Weights of a small mixture-of-experts language model, trained from scratch on English Wikipedia: 3013 steps.
Below are experts of layer 4 (counted from 0) of a mixture-of-experts language model. Rows are named router (the router's row for the expert), gate (a neuron's input weights, with its number), up (a neuron's input weights, with its number) and show model dimensions 0-127. Each number is 500 + 25 x the weight over its row's rms, rounded and kept within 0 to 999. Numbers have three digits each.
After each expert's rows: a language model's description of what the expert responds to. This comes from a sample of Wikipedia text that the model never trained on.

# expert 14
router:533525484465532469478483467516533525527528468466466481508500472483496482475532519469470532535483466502526526463475499533464529510513496484527484522473485509488528492517521524542501483529527531512540528536535475462496533534519492513510474510479460476463469534527527479461472476499486462506472525525491466529518468464495524532526489494488472535476538472527466488484507535504527485540546
gate0:480473519466480440520462493512470480536523526431459512482485534514489455514465492507501447518564489478546496493484489482528512486529527486492500486492543471537508467531466488507483507522484475504506519503514523531513570506549522491487445511518505502458534491521482512511502492480545464491526510509531483508527532486495537521509542504512538544480528486490516497524514500491443476494550
up0:490469497477498565506520523490491509505452520475534502534480519500543484486485510490524539544478528459495494445505506490484509494507541512506537530520504472509502532537504515511494501477476510500498537474497542503541525469489486492532518496506501530525507533524508510471481534492493506481505524485538508506479512543491490494514520485489497499496487519521543433458499469471501523511524
gate1:544522464525479545483509522486508498518500525508541525521479489494537517500480516493455563492486471498498537540501510511488485501524468508495488516496478434504507487557512502501517517503441489506484518509511512473487539486486463490527479487506466462528478508507498491493508492507538491495527471527484522524478490504485505530475530487502504470526525509470547503572504544503504523519484
up1:512524471504450547489491484509499499469509530504534494525471493471555535546471479515469522494517522500467518524511540519514479510513495495466496517493461462495461492518486470526503489517444491500479523473519536489530495503478478509516496517503460476539477496515508503498490503505521494432528512512531506528501465550485493508490531454507483494525517486471500509540511537507523509529499
gate2:509511530503526470476486482461519529502515530502466498462462491489527491497459500469499525502487521520526497512501478482470525545535534540511539490435487488489531475516531499493510519528475512527511524515487526527531477507503515475488494480495463492507505496471427515527532469436489504498490479542489528478521482504441472497481542503509501474505486440499446533506517495451489517530491
up2:468473483531511493551510469530471499503508452486538516494471536468515470521479528484495487509531523476452514510476521506455531526491516477515471518567511482505477523505506464515481505495481481450519483473504519477475497506458516506497527464486496507500481549529531494495472468519507487506495500553510475514509474519508537496499496520464508538489520491460490481486456483530493487511464
gate3:500527461476477494481508485550485511526492502442492498541487491508533515527490483482514538487502481504454460470484479554510519546523464480519496511527479514499499490549532475500470517522477498477527483471455513429479504501522536500516468461520517508529487492483511482453530459528530510485469485497499531509512491526480514509510527505508490523483497520508487496524508536491520508558450
up3:513495501537510521479480467490472474481533502464503516503480465495469470521509511513498491529506497563511531530460507503481476505457513512530528538472489497485471464488478497462486457497514529507487472519484474499519497498506489476474453461533474490533472490516549445517459505488497513531507484464507512515495484517513519483507492512494507503499502512532476461538472557451515475475410
gate4:520509488489443451528474481520490522521534502533495479478509516467511521494499507497464463479527484478519531494519464494524500506560465568493467514475499541527534504536506513530515514488500511509526491532488503537450505483509497460505510488563482458479462506524496501482461505547512473489518532490554530491523562502488511513527520522458494498495499531482509518491495514518488465517525
up4:448479483493465505511482549487457501483522522554534460513480518462449497474440476493494477493528499540489544482460482461479515491472462555486500533477504550507480516514490491491513540474536493482523511517480488493495495484468524505525553488545497482523518540539488499493493466463501503522537474511501474482493531510527517492542496436494495473539494510548525491492534532491507496494523
gate5:471533487493506448465481498497514515525575498467481460511498513515482481479520505496468498555482474457505516490508505522544518484493483482482540471498490517511518470532484516543499531501535521480513500503542521531484544545529533538481505506500488507508466486500500509496507464445509500545491486543531468496504545486525473486509514530535467498466508457512532523474504480522484463514487
up5:468478517490479512534472536485487445533489503499535504499480494520508502528546455501491535461526482501480458499460503476455542513531514476506474542494451480515514472495515456486497506486499488471484497482532510459511511481488506459524477501538481472485507519520463495498469505549517488455519512517507502560508483516521482519486510480473505563533525472484486479515476495502500510528529
gate6:485488510501479479504510506505504514508520466440502471530527485514534501490491509506536488553507482454515498474475464463522500474464509517520412466468496491506528498483521517463507532471514491512526493503515469504439522509506486446526534499492500488420539485527465495514486515476546488539502521498477482514521489498537475529520481497505509530474487513515483527506520517464517494487517
up6:506467520484514510492490472558452515483485523514485500442500535510493536477471486514523503480487509485463528476502530523510513485504496458512543493491516479532554537435434513493487484507436508484568528463491516481517483531468522477527512542466520503452485481466500505501507530513506509502500534541508534518550519456507508502506465479451544502495494460478505538514503510498497491489492
gate7:517496493532512439457515519487526492493520517520450479462478507520497543498496446498508520497507506500541531539509482494483523539503504450522520507489489506487510444501506527481508515508501504494520515514495528493465497528493484508481460490532486501501483511447489532518541515479501535524510444479488505500510518475507482541462518473521508491471500466516469531530490479497480542463469
up7:509523506512481550494467500467489479554497521497427484551477494497475513492531498513489492514509493528508481484503463515549514477515510536465576474501513496518519483488542519540575507542467527569481509504465494504500500488499466496514512499493492467519524484498440493518491521536486495504503536482478533500483535485458508524530516511505482474497487494459485505506484474484526533513513
Function words, name endings

# expert 3
router:531524484468531470475483466518533524530529469465465482503501474485500481476531518469472532535484466505526529464474500534463527511513492482526483523474486508489527493518522525544503485529528531513541529537534476459495534534517490513509475509479462475461469535528525480460470477497486461509470524525493464527518468463499523531526489494489471532477541472527465491483509536505527488540546
gate0:541501500529525497486473476479523503499502497447495522474452471488461491477498495467458469502499471488494514510472526485444512537517480513523516524437507516530457502466469456530428488506516501512490476512517494489523509519523481478491462488506522462478471489488473487482491521499546419529416513490520505504503490501485549510506482484474518527458538495483480493559496535513501497554483
up0:518474499497493522507549460482510486488503502466491485527462458517538501506521486503459516498504487479512487460510548490547491550507469496473501506501464483462530459560505468491496505525505500500473470499484514499536522475481510500470519518510456508520508495492499453508514471511471473459506512497473507496531481524556457537591487528525487516507533515511486533486491492509507499482493
gate1:514528520485540536495487529507484437514508497544503527500487500564465496480512482470488489499510488490442485527491506528489482512506535509548495491486484470501515493511497455485502494467511513503546527445477517428510484475512499471498453479511540515458520488553494478511486465485487518482494493490515464534497511491484500523521505494521479482502497505486538548504466475482499496537510
up1:506463487480492509546511533481530473498482514485517500474495557486483462506483509514454498484470476483496471522432458508512517508464519524494482498509479515501468537524527492496572479486464500506531530503491464474518523478469504539477478501483510483493464521513478525502515511486508536508527507469470498531550506474555505488460477524467477529501513463503507446523538491496514482502501
gate2:522483500502485457465518488533536545504512478483503515473498500490548460540534524511506508473472484519528506445484495526493508521523520468513480510462544510508486513512476452522555478500501520486505485456538474493520498510509464508495447515474447511482481552479522459479502517486464519481488500513549465495477482530484511523553472553486522510528504510509538486479559530529493488521503
up2:479506473462480479561509518501529502437507517463518515531509521532483482534511487479478500495495512511528498488481507516510523501484567518478482509495476519521490491511520481443497520507518496515514514498526489496527472496508473503550489537490499517496487513522489502496502454513492557475528463540560484492499481499494512480533504506498507513508526461515486482491519538518469514420482
gate3:454495481521512480500480511468502487530507529479496487502474467523515482517516547486515515463518506516483492536465504507535494515481577475515477513489511517478500479509509489511540494505514519506489498494497527509537493479510468498517476487497473529499487531509509496487490502505459471497453487501501474508478496475468531527509456522549502475474502498466447526508494493507464497496475
up3:507470501529495495484489506508493468492492556495487474477494450497490484533473526487521453491505437535477486510475526456455524494502498508464503519519474500492493461432486470530473480485484471484475532519448513485467508510552473451511479502559512482500558519470527573504496491470480473517513538498491523541500518498488549525508502491511467488500516497502493513584466500503500471480477
gate4:466525540508490477525470469527484464516485431474486509476527492522496548455508494520469515454485482523477475486457494522519507499540504528488541494478502479475503542481499509517495504556503500448516483485471470501497533518522508545514456468512473535489513555509504487516480506492488456448520481508509520461481477523545499487521469484473475499480555532477491504528505497501500494486540
up4:514513499515527513466544485471514518493520544489511483512518492502494502504525489558519545504542522473533524506481512473527460497507550442487481501489495505518558486508460491460492467459545538529496499482506480497458493524464483483513573494475443491475506478478478475515551505457499512471509491460515517517493487482520456489517536538520494518524519501499492502534495490485542492551472
gate5:514495505466497506505474464443459487475477484478530510506496426508547493505501462465539487489496496542551550498506486486492493450538520474528471482496513483484485496485468480533484488507543531482515505492502529521541500504506501473473428483497484492516489486470507493481485506481495479482460459501492488498477472527486489501503516487497495520497479515496452517505502533448510550569499
up5:542484500488517466500521508525480504466508490473521465487504450512531497559498502474516500511472479500517487502535479496544502525458506521551480471565548485520494489443528545501560519481502514503490508500495546473522482499544503495502446510499501473493504541463485479516463456487509467484501485481479520509512449491522493516492497554500507492485482531512536548503519483491529506531493
gate6:511522488500484486517480494522507523523500523530475501506482510542502495493513511505501517517491478466523471487505486495492511507506513467529471501444500514501467418516457515494489487478493525436511514525479469520460477515491470533500453515492500526512469548492511520490489487552484512472489438547506527511531501507535507506455534489480553514493520515492485452499525550504481541497518
up6:476485496518480479531513489547520457508498477537494505457542503501508483472493497492485489485487488516527521542486510517530528507492494475486525496473485524518460532519521503522472495511488481483492518537533508563518499474484529465522487551519490509516476469521524520478487435561499480479530525502520439501488463494484489493456477488512466473515499537517480522505530492537446513488508
gate7:539547503482516536504505508460468480474471511491493491509482455483492515492526529501507484498449516479476517505538476498502489503533483535492517540505527425543542479454510536499473452411502503498517525519520498463513478523534479475514451487505507486513543482492543526461464482487471500488468504468517492468482489491493522482500523507526531520471497489465481490490518506471542493510522
up7:485490519515504505505536507556505518506492491492490530471514476501489514491476478489487460499508501513461539529426468476495522560494502515496503459504472479502529532532500464534478470517497474515478503521541470516478479544487469484514502525522475524473511467502441464509506517520525518484468526506516510446510555509535539493490450528442459474436509505493489513510517481542506523520466
Topic nouns, name pieces

# expert 10
router:535524486465531467480485468520534522530530469466465481511501474485502484472534519470469530538482467503526527462473502530463530511513493483526485524475486509488527491516521525542501485530526532510543527538533478460490533533517493513509474509479459477461467535527523480460469479499484460507470526525494467527517468462497525531525488491488471536476541473527465490487506537504526487539546
gate0:481488492470500506477427490494497534464510481509480495509542468485500514494494504492516503479546494533501533480518517484511486485500500456495516474440499512532502505531499508480497491527519554494511489480570461493551497510509469587444471491498480487497468523488509477491546547490496483515484532476491527502466531563510503535515488479486508487494535504537470503467543524456472520511478
up0:520497501522520507540480502496469526473500456482479498536482484466503485451485470528527505500490458525521510441511484492469555487502488543510523501485518489526505511541484500456485494429459489500498519526533508490521525479493538482524496521534507529510497505529488514489513485490543499502532519526459496480484474539488511513485493507490495515514488511513529469538496487509497473474507
gate1:516493477512505535461508457511503533512498487440513536464475516504499478523534481456538515525476477532510475489452469511513498515525535514537469527499502530513458502542492519490520429498502452546508527501551514478463486526523511453525441484516486533455498504496518494474494472527501472532507493517515522523498462508504477536502493501500504514503482493473509497497522504535508489533502
up1:502537507532515517500461494529493503481511496517515462446512532509537499517478557521511508510507516520448493501488501472516524518505492482522486530464534508470500505491503489487526549490525528553489514445501498479514518501513496543466451520482537498506503502498499480507488512522468517492537486506512540497498525512492491465478518454491485519554530510509534494491464538530512501492501
gate2:460512490493526488435513501510493523501500508523509540505503522519498506543503495520450474483493454492519525528511466520516525488482463483442536503483485500538458537514504499520520515518519525490473499488529519495497485504497481499564494542529491491449536476502516459494485504491484484490515500471509512516477489501496488495485524482446451524497493490468555499510467518524491528519493
up2:495498482452514552451551494491482504502486493495507473493492487482545535504501435513456492475489474521511511498521472497483493508469512480466518507439486482439507535496517491500498493501523518470503506526472521492508477531494448483519454510524473490545544493502498538501531484507491490518537520485514539555472513537479469458492483562520458529484524476475518482518484517517487482465500
gate3:517479466500529493502494488463535546498561489513451533462498487498546492515494536499502527530453500525511518490470530489485530494507497477539501503482557537478516506517521507504523500481541518539561530502541491471523483494514480524487448546490486532475505531523519447474473499535480512516497512504506493508483436517510497520509480511504501511506543511476488476482502486515453472520515
up3:490487530548510494492479472551509485506508497470477458553469518481483501530506499488480505521564475468505524458481530539525476486510542532542479504492475500488511481484515529472466504520517549479504495518483520470487526511516490484533513507470490494467488531490525475485458521501537471491489526488470462517534479475477506509541508492530489485482486506566505520509518494529487476506510
gate4:497497522562518535462476498435526487493468525502488478519480458479468515532511527454473488517507533514525518499520503532512507482507465505577494509503495480534498482512487488559465456480547493486510492540513500489528514483535479538456501520492461499520514484536514494491494463518509466485509516490482489550477508487496466492495451519499454543492522478503484481489472505512530534472535
up4:471491506514484506498499494527497531528514448454465523472490482531521528480472440496492495478509484497497494490478451494481484474466511519503533499524516504485515485489493489507508495511493521504494491499487473524475478492516501484547494535474542513443533520516508487512470510504518521514509513489526473489508509528449530425499546561495513479537493459499496524475515529516471482494497
gate5:518467530484465536518491479531520509479461511498488517459489498500487455544475520518490544491532485474512456475522484480511502504540546525513463529515465500530513480512501465517525529488465531494484518516453520502482509478473553498518515511489458499492529504519487528502501456490491500479505447524517523481460525522506477463500525477475485471520499536444497494467556470491447534477517
up5:478468539464490545495488490482512513471491497527478483488457535448498492527484494532503526491526510471530488475522516446517520501534544520469505513512459464517514493507508505478526518465479482520446482504475495504465513453468502454492524478466478495517536480478465493544520462515516483513478444530519518503474531504494509538511556485481506478522475531494485514519521500435436501452488
gate6:504469532492498500536482527474493539465498521506461434472511497506484536506525482469505457489488522530483531513528524510519529511490499541472500466527526478517485463561509488521505523507529552548477481456525490436507502486523508536471494463519542471463526510519487486507481542493547469549545491557485537508522475485497477494512450479499452491485530492518528522503486493494453512533520
up6:551526494522490521470457511519508470495482481499510569476500484503558494510570515521493524542487513491526467514473452486466443480500489481505526526459496479498467498474490450490511513531486475519497509497483509535491501517516503519470495539511480494509465505448492480510521498494490516482517463455504520459440484533498501464483502531519542530504516497557514524500422506508523476493501
gate7:479497485502498506491502490487513474457480499504425484494520509472491491504487511497511518526519507446496521489547479520461501507483522495545462490465471494466472502488504507467504511519538532517515503498473499493497512535522501526488534490513505501499505504491538535500491515520472518505521478558519514483541452520485475461479498502555485470515473504578463529503492493483538436486476
up7:427534500502495498492485506534531482463513511466498449484537485524464516503490459507494481554525496526493494494512514524471508493524510477517454518489512504474514495489498531455484503518456516435488496532489496512507495504503524541475502526505504509533504507498508521508529497436505542505560483528498494463505498490540536500487521441506504455524506484542444546518544467477493486516497
Commas, letter f

# expert 0
router:531525486464533468476484466520535524528530469465465484509501474484500484475533519469471530534483464507528529462472499535465531508517494487527482523473485508488527492516522523542502485529525532510542529537536476464490535535517492512510475507481459480465468536527524483460472478501488462509473525525493466526518467463496521530527490497491470534474541474527466489488507535508524486540544
gate0:494477459525486513507518466522490522523534537505477502502495522464483496530523482490460489520496470487494505479536500476508475456509482467525514473554501494487472508522480504547536472522520526481511528489490488493483511505502559525525487485534509494510479519506483490489486501519448510478493513476513495515518540512456492485528447532462459569511509465497505504469484530470492476526488
up0:486452530490507473460476511522499477516523470530515450523456533500511520491501476537517449510547536525527491492514467499519481544490504530488533534478498538475499518485492525491467517480479569531514500508519516490476518517493507511503506505484472490501493503547482500502485511538497518534482482509461503454512517488530538498493545540502454504499554536503467518523488543525440496497512
gate1:504500541483515477450525542475501501518477487524485494551465492470463527487446500495497476499511451514510500517473486488459524515480462518503467456510484435489514490475485494516489579488518482483508484500497501425512522514490488490517485483466510476497536485506481488498483453518519493531554538561491508506516518446486519521495483527516482507483539487504497504501466496509487474509510
up1:497497502438487494489545500505471587498499529492449517558483523510517482489497512487514486488504499515470496486525493489527499546483495512519509464536513476442484487503520499496470480507532531520493513441469485490489526466514497491472508480477534494502528587514519461520469500494484566482461486545466512499536501509475504486527508501536514528473474523484503494504505497490525507497466
gate2:493527481540495470529483465511506511508503476483496499487489455496495504488502511492472495479452516465491497490503468457481459475507508463548502493467498497504514507424489487507492490540507473488531531559522506514502505522535512536530487499526451542467462500540540506473446494506481460493507531532522487508483513509483504511542506467458484504486488490523489511488488533506473502515537
up2:527510510462479491503458482499542482487502454525507481500507517467511494512529480477529531522568444503501478501450541494509480493510513500500455545540432513490500522545494515540469475438524492509510506524498456491522531497509516476482495461508485495481521543508500497467517455492523534485503473480504487506520467506476499524464477477473511503558522494484536512487528538506481504497500
gate3:483504496548487452504462520542480501511493531493525518503530471522463508506481505461515457509430481494497494514513486512509494523513548535514480490509532516498493468505518524515524481535474538527469511496481495483523533494521491505504482446540535462533539479470513480436513481523472459478507520507479472504462484458519482467488508476507508489455474476532491466511518477505532521504485
up3:462514504464543483481483517440505521503507502547488473483513513484518436478458461525551503489539565474468515470528507498508525495478536487473517510478486525485519574463462473470480498519522512492493471512499535523482489514506513528481525519472502525495486561467477556494527506521525536542480527497497487481442517490428507521495507474496477466540493517475534531501509468491479503489493
gate4:489504517504481481466519482535481522482499462480492528485491449497491474489475556495490531476543491494534472471501488500512476489488477472513534467508478502520483502457484507575499493492494486495524530508495476470531523530506493507492459567507538489465532461485532517496518517516480552454548506513502524513473521476464481476484518505470494482507507507471476515496539510520502509522522
up4:492476534472501508560516530493497451464512493485491482555546524505537506504494527489484489456491448520520465477458497478470512513475519524510494479494513501511484495498508491512460522488524470467491482512486501472526501489476515471469499490474493526523512481529540488496527492489530498497500468501552503535491525522453526546545524448517496519532536481524454527479551490493490525515501
gate5:502506521504523481502495478450515492496512508488543497528490455519488482506503516480497497511487474499505516466494492477466521492469501444486451504486511478490530484452515458498459494499541555492501483502473491533524511470517481505476484437520445476532528526488502502499470493463508510514473501454500458506524483502520477505519453533538486529496547493527492507504437521491534501476511
up5:468523493535498482520495491506523510472457516531508506536479460474504508473499486504479498488523460555441500492504486483439512508533543536490497501494502456498527494470479503517444515475515532473496495512513486531536546514488512555510474476478496511506504528494497545534503507481470485455519513493480500483490486506516467497527453484530469533529512498517468449520498493519493471503508
gate6:522492526498519482470529484488478518517505466526494501552461512504517513479470495484507491496462516517564497428521494480478495488482502484480514465500463440478548496532517520481517496486506494473507514496477524494484540523481472503497476462483504500486513471481507484507538510502519459521498503528493489513523528448469511520509509491452514525510497465504490525477495509488456542528545
up6:529517496469494480490485523461468512453465497556515570505483553490491492479494445479515491494510555455521546519512566485524510511501506514504456500488460498528524511499541509517469506478472551507496494476521501490528478508530482477509512507464510430506486505520477501486517466491490535509442500480460488515493475495475512521514506455507498486507543498478525498548502541489515468562488
gate7:511512519524541492480491451510494581502473453498477515521503457473495484493472501479483475538495485512502458447487528497452481488498531501458482507448511508510557509530490487486483493514472525468498556512529524533533540494487526460504512527470501493490483532495499516479453499514498518519511479489501502488504482494500539505508489517526515514507520500486508500520483510504475498489523
up7:513496509520510511481507457499522510539518532506475538499472493454468536469473491519509491488494480483505504496522527538511528463465523493475504495537524484473536523512499489440479508527482466460463488502495520497498510510485518488506566544458521534461491515499494515533491491537504477512482475450496521496525542505517474522506458493542516514475451528503487487490514507519487446483500
Word-initial pieces, hyphens

# expert 11
router:532527485467531469477484465520533524529528467464465481507496473482498482475530518470473531534485465502528528463475500532463530511514492483526483524475484508488528492519520526542502483527528531513542529538533477462496534535518493513510472507481459474463469534527527481461472477501488463509471524526489465528518471464498524534526489498491471534474539472526467490483510534503528487539547
gate0:484493499536498525483464476495518470521563479505492532475527509568500488506476468517483497473530501531535516492435493487531469462518491527500514517500517530508536531467478505503521490487503507504506494506490473519459507496510501491545493483496533520439437504508492503490488516493514493494460506473464488534520504475469525498457487504448469504479483513491509511486515529526437457497530
up0:512530510503501490467522502483476484499458514523485507529495507516471516509493499528535489504494530470511460470509534469488532464492521479461491512485486471465496464483554516491466499503511502496510511519502510485461528507516491540467478472513497482487548456502509492494462554541505510561460557541473533502517475503494505482465479521461463514500521486507511454478524486503494531509485
gate1:519456452457493448568453493500516492433519496539503518496521482479497501500510460469481470468490543508526500521490537506507476499490508468485525515490474450497489502527512480542519484463481481491500478510518536455538480497541497509491506505511485496551462490505505517487486510485479492488494496453503540522477486462494472555496532487521517501488550504495488507525495523530468528543509
up1:478509525506525507515525468516506571496501483511473467448442522487499485457483531503520498482507519456525474456513512520482485493502497481521510485480523532518502538508513502461499516500473502535494535490479449518508494537513502565498505548460535500490538559513502414496533495494518501578489522540507492528519500489475499482495453531470509455475459506517536500466539473510473520483506
gate2:537492508463528510478521471512521526517508533520520509517536485487509485480502511508511516522454502518499520518508483473521519483462540515453534488482458498485554479519552480490551506534503501533525572539510461515497475516500471484442469541518531462513477483512489494470485459486498494496494449500489527529505440485506512476477522489441497458504486493519516480510493540527515495531515
up2:487542503523495473509495488538494508525493491461528502500487525480493492553497520462463526507512477527486529499556510533471544488517513478512463511510452487520455511507557517479504477498535459430454476524497455510449494519466540483508541522508492518552484490565488497512493531531474489461512524502505453485499517486517464517536490470504474466528510480497518497493478500502504514461513
gate3:485522497499525459459529502509518498509498511500445485499477491467549509486500523509509477490543496502475538488452492493542553515509520510536491502502515483512505467480476470516508518460514439536505488502478480502470492506515481529474498477504492526481492488476482461506492469436514505511492509537538468484490533512455500531493461487512475523509519488525505523464474494512473421492484
up3:501495510522467486455468487496458506548487480553479535469509494475477522492528520506481491505469501568493520486529462517531476447518521475524512501499511524531521511482501500520466519482521530471487513489527506503491496496549464453503457472497515502477499476522529515513539555511502478500532531492475507516481499493465491518536464505497495502500467435506523522491493527488473494490521
gate4:537518500484478449509528480488516521505512492477493536498539536532470483512467522494479482499496534479566485500515503518489494490524493501488491491478487527505466504512477527486488519520489480534504517489486504469535516535486477520532526483536535484462531521462517545484526522482512464508519515490517516487516498445453532530502489488475509490496502541526491512488510534491452525550518
up4:507491525488474480478524493499518509476510464490521534521567487483510518470474518522500532479504517521503519460532522478491506458544523522466508487469503503524529522466524524507518543509477502501482480504470461516520500491519488488486490513498514535535481535502540531506525515483513516480533531485493513503477475505518490529521397511514515471480475510504478468492478524461486488496550
gate5:517478498510492461499515479504501519483501487507485510460453465475494515533548458509506530533515453557467516506476550502554479431512532503523542525497476488494525512506448499490481472457509481470497500474512515482511477465477509479499469526521471480543496489491511554485456504526482465493466507514523449503498517508509490550463478555479545535534515517497514509511512532493499499475508
up5:511530502530486467474518498507482460481491522514430479493497480524500479471509486518511484537447491533446472485511558503485517479522512518505516504523465563508518538475516506507502450492497489489499507477473482492461508485500511460499510465492484474481548465482473484498517493482511527551477500472515516497513506497537499542500515495490488492503466503541487528471555436465503527517487
gate6:491549476472542494507496464503479503521477533478500510460473507494516472511535493480501545523482500511503503513458473463461521518471521528536510434513493467482509495517480507523497501507486447512485475496503502473499535496492520524470491537483502469501484495487511513499498537494506492501501487538539462541467491528493496555487484489487514531495529512468528512474524512500475517509483
up6:480541491480490512458506490505491506512492458516491492477513437495529480527524483503520491479497497513515499539504573500501529523480547473493497518535504511491536481523539515488476478494522519500497515507492456527523502483519504497463534491465504535531543495518473518517509469521515482528486456452500495522501501499505472479512515466511562536516498464510478489480514502488521557501506
gate7:494493473497555503513489491491468553488499542481473479497447535477480513502511531488459445517499506474529492515439490538476471515510498534527467546496497541490533470468489523508457542541525507508491471485495513518466491518507452455489515502478508519502518465537483513501486515527461536531460498492511502488513496482475487502480512508503505477505516482522516454482496541517456492522493
up7:487490511515504516472513475462506483546520497497485536473494487478496485471517483508480506557468516536533506511497516505492507491472546498515507481511506506502499498489511471476510489460477554520493571477510490524502499519550505454554491529512482502489463462438530471519501457496472480533524461485493511473505500483512501509523479487519475505489522499500542542494478509463515458500493
The word to

# expert 13
router:535525484467532468478484465519534523529526467465464482508501471484496486476532521468469533539486466502526528462474500533463526507513495484528485523475483508491528493516522525542498486528525531510543529537531477463493538535517490512510472507481462479464467536529527481459473477500485461510473523522495465526520469466497523531525488496489472535478543473528466491485505534502526488542549
gate0:511500494492534499476490468504480529512490481505554501481517510508486517491518549487512495571501516478512466477485472515470519509488518515471542476524529531471511553478496525510497448541511527502515545484503479495453545497505507509502461521484499473489478491528490500441504532539505467512429519487478476506441458439475498486512484527460476469499513483481491505503500512485507454528527
up0:514463485472450511531494521475482471507491495483502505501456541466492504506467505482487442480479510500506498497465503527554487552504514519512486515510504464514509529521505507549487453493495469505504505523484517470481459472487504537499518514538526493466528445512507483496493489480507494489483534471502549506482523523522505524496514492494475513476488500471482474494506520491488546556522
gate1:521506497524541511474471508508512489463524491520497501531485497492496488462468530483496481490521460439507496536486516525524505474462516551486481525489532518525488525502495497494487480505493478502546459549483487496484485466493490501515548500453503517468451513526485469494487503461486510510497567485522489519436492477469524488523459516522487498500540535506522486448510496493514538539527
up1:482476512531501495472515542494505538498513532496503531522525507514473476518494442479467485485542451516523550500520481473500489504512451507489480510494490554474488461500489479514495488457514512462507508515522506490440494521524535523471492481507534494514478531467439498506487436465481492520491517487452523479481509481549507517510505514503495469467534495487479514511498493444538483490490
gate2:498491481516483518494506476505516501506558461484479524508543520527524464528529524482518494477488498459518486546475503533537501517505492503508531509456474507492532524496482479499526468531491527484523511496528458482502494538521526464518503499440446509508478502510520489499508494501527482519521494507511475468493515485515518478529505524513529498530582464496465479482485493488496508512505
up2:483503503488485464548485525509503466438531490484468493462498511490492471491504507487472483483496501510452453516497513515484548488536516509498504530478489488480472537506488482468548496446477525487467492517485486471499534499488500501511516516509479533533517528516546498497532517443563482519515526559518454483511492503548522497492508489511483497472557461500529529528509467525528480500504
gate3:534470499471533513491479535516501508535521475423460469509456514525478500544515501499522504527453491483475497452508526488524524516504486514507487503509479484490515520445465439480474454498497516521489480545515484497507467494512507473475474481528464531530524479491493532485435500509516486532461521519487469495503465523570519498485501509509507566532509469482499495541506501529486529496494
up3:503485507503537495509483490504488512479486529519485500520514477520499470463529489478491531481507454531508494514484518455520510489469497515470515496503501516497517479528519504535475483511496486473506493494527552516472495485466505530501521534503521500499509498502510538496485506493445526464511466508542523533495541456468537515503492478472493505501471487498458463493507517501519458506461
gate4:502499479518515494521493435528523495498496493472534488479474486546495472515511516459517525511520457456517521488476473498488506483503556510490507519502506511482543507477476546517517497516489523518520473474503472496526511552498479516519487526507491520444488515543541495460532540472465493500475521484548484525503479465522464495490493508491445501533511517527498489572470514535490492492490
up4:477488494532542501508464500488525481497491500494496511548480522512519555515527528520487537531493497515491507463434500506460480483509533492489535530488493491491515473471487440456524510526494534481469504546541495530510527563508488449472513543456509519486540522522507482498540516516488511534540508523509510504492523485490484465475516527503476541513497460466499525474510526451503487499503
gate5:509505505478514491524524495506491508522507506481472481477533479477482445532494468493491503498497439482501464502504538515506504494518542487485504448539540515513515510515529513555524495545431481495515517496515454545463522441509489499526504515469510508467485472511496482501501490525491530527504529535518481550499457470468527530543505527504477510484502503549500489491476496505493523487517
up5:476475456503495510489479514502533507499551568503495464520471524523476482543485477481466499459533510485477497511486533523492521500487499538536483532474485465467493452533495478512412499510492526489479509504477526505505512505527508503501498495485495547515509526511521513483522457523503448492541503502502513485492492482499534529569507467514533501478517495479492551467516465472495463494491
gate6:431524460496527478471489510484494491534524530499497500504511512516537463509492461489535510481504539441461519520546500510493471469511491526513494491495459491488487486536489443508557494469544540528527513507536551487496490496515533516530484529514526473506504467473526548496531496470458512510499537478522488543478483505482492520521490457469483495484526461480511532496498496541522472506489
up6:499523479484526463504511516545474520478510498482510482475500562518506499523499491501525521497493463525496488502485515496487532521496491575540493513487468501459534506489537509517497494485511508470481503513502547452475482517469516486504524531495500489475541457425489533503499501501457474495460448478497548457549522495429496528485537522508494503515474514477518495489491498530513491545509
gate7:500500500494475512513482502486510468516516527506511447511524489512453504462456461533546469470476492528482508476489489506519513504497457540484466497509474509524483496499534511490509505523480540539520522477493499487464479507453492501503497475532504490553518517519510488480500495493524542489527520517520522514508478457521480513484506435453509488529473478498528477551531474500510500500502
up7:471481536490470523494490525484511507486533508513504513499497535479519529482443455499515466504493542451491533512515483472488507460466505496482537508479458484487484469459516484489459514480490532504492464502498486506426471496465546459513514467492497516528508488483463514516457461517519534510539482523495510450529526472465509487438495481482499501496459520449511555515485517440494538517464
Of and at-pieces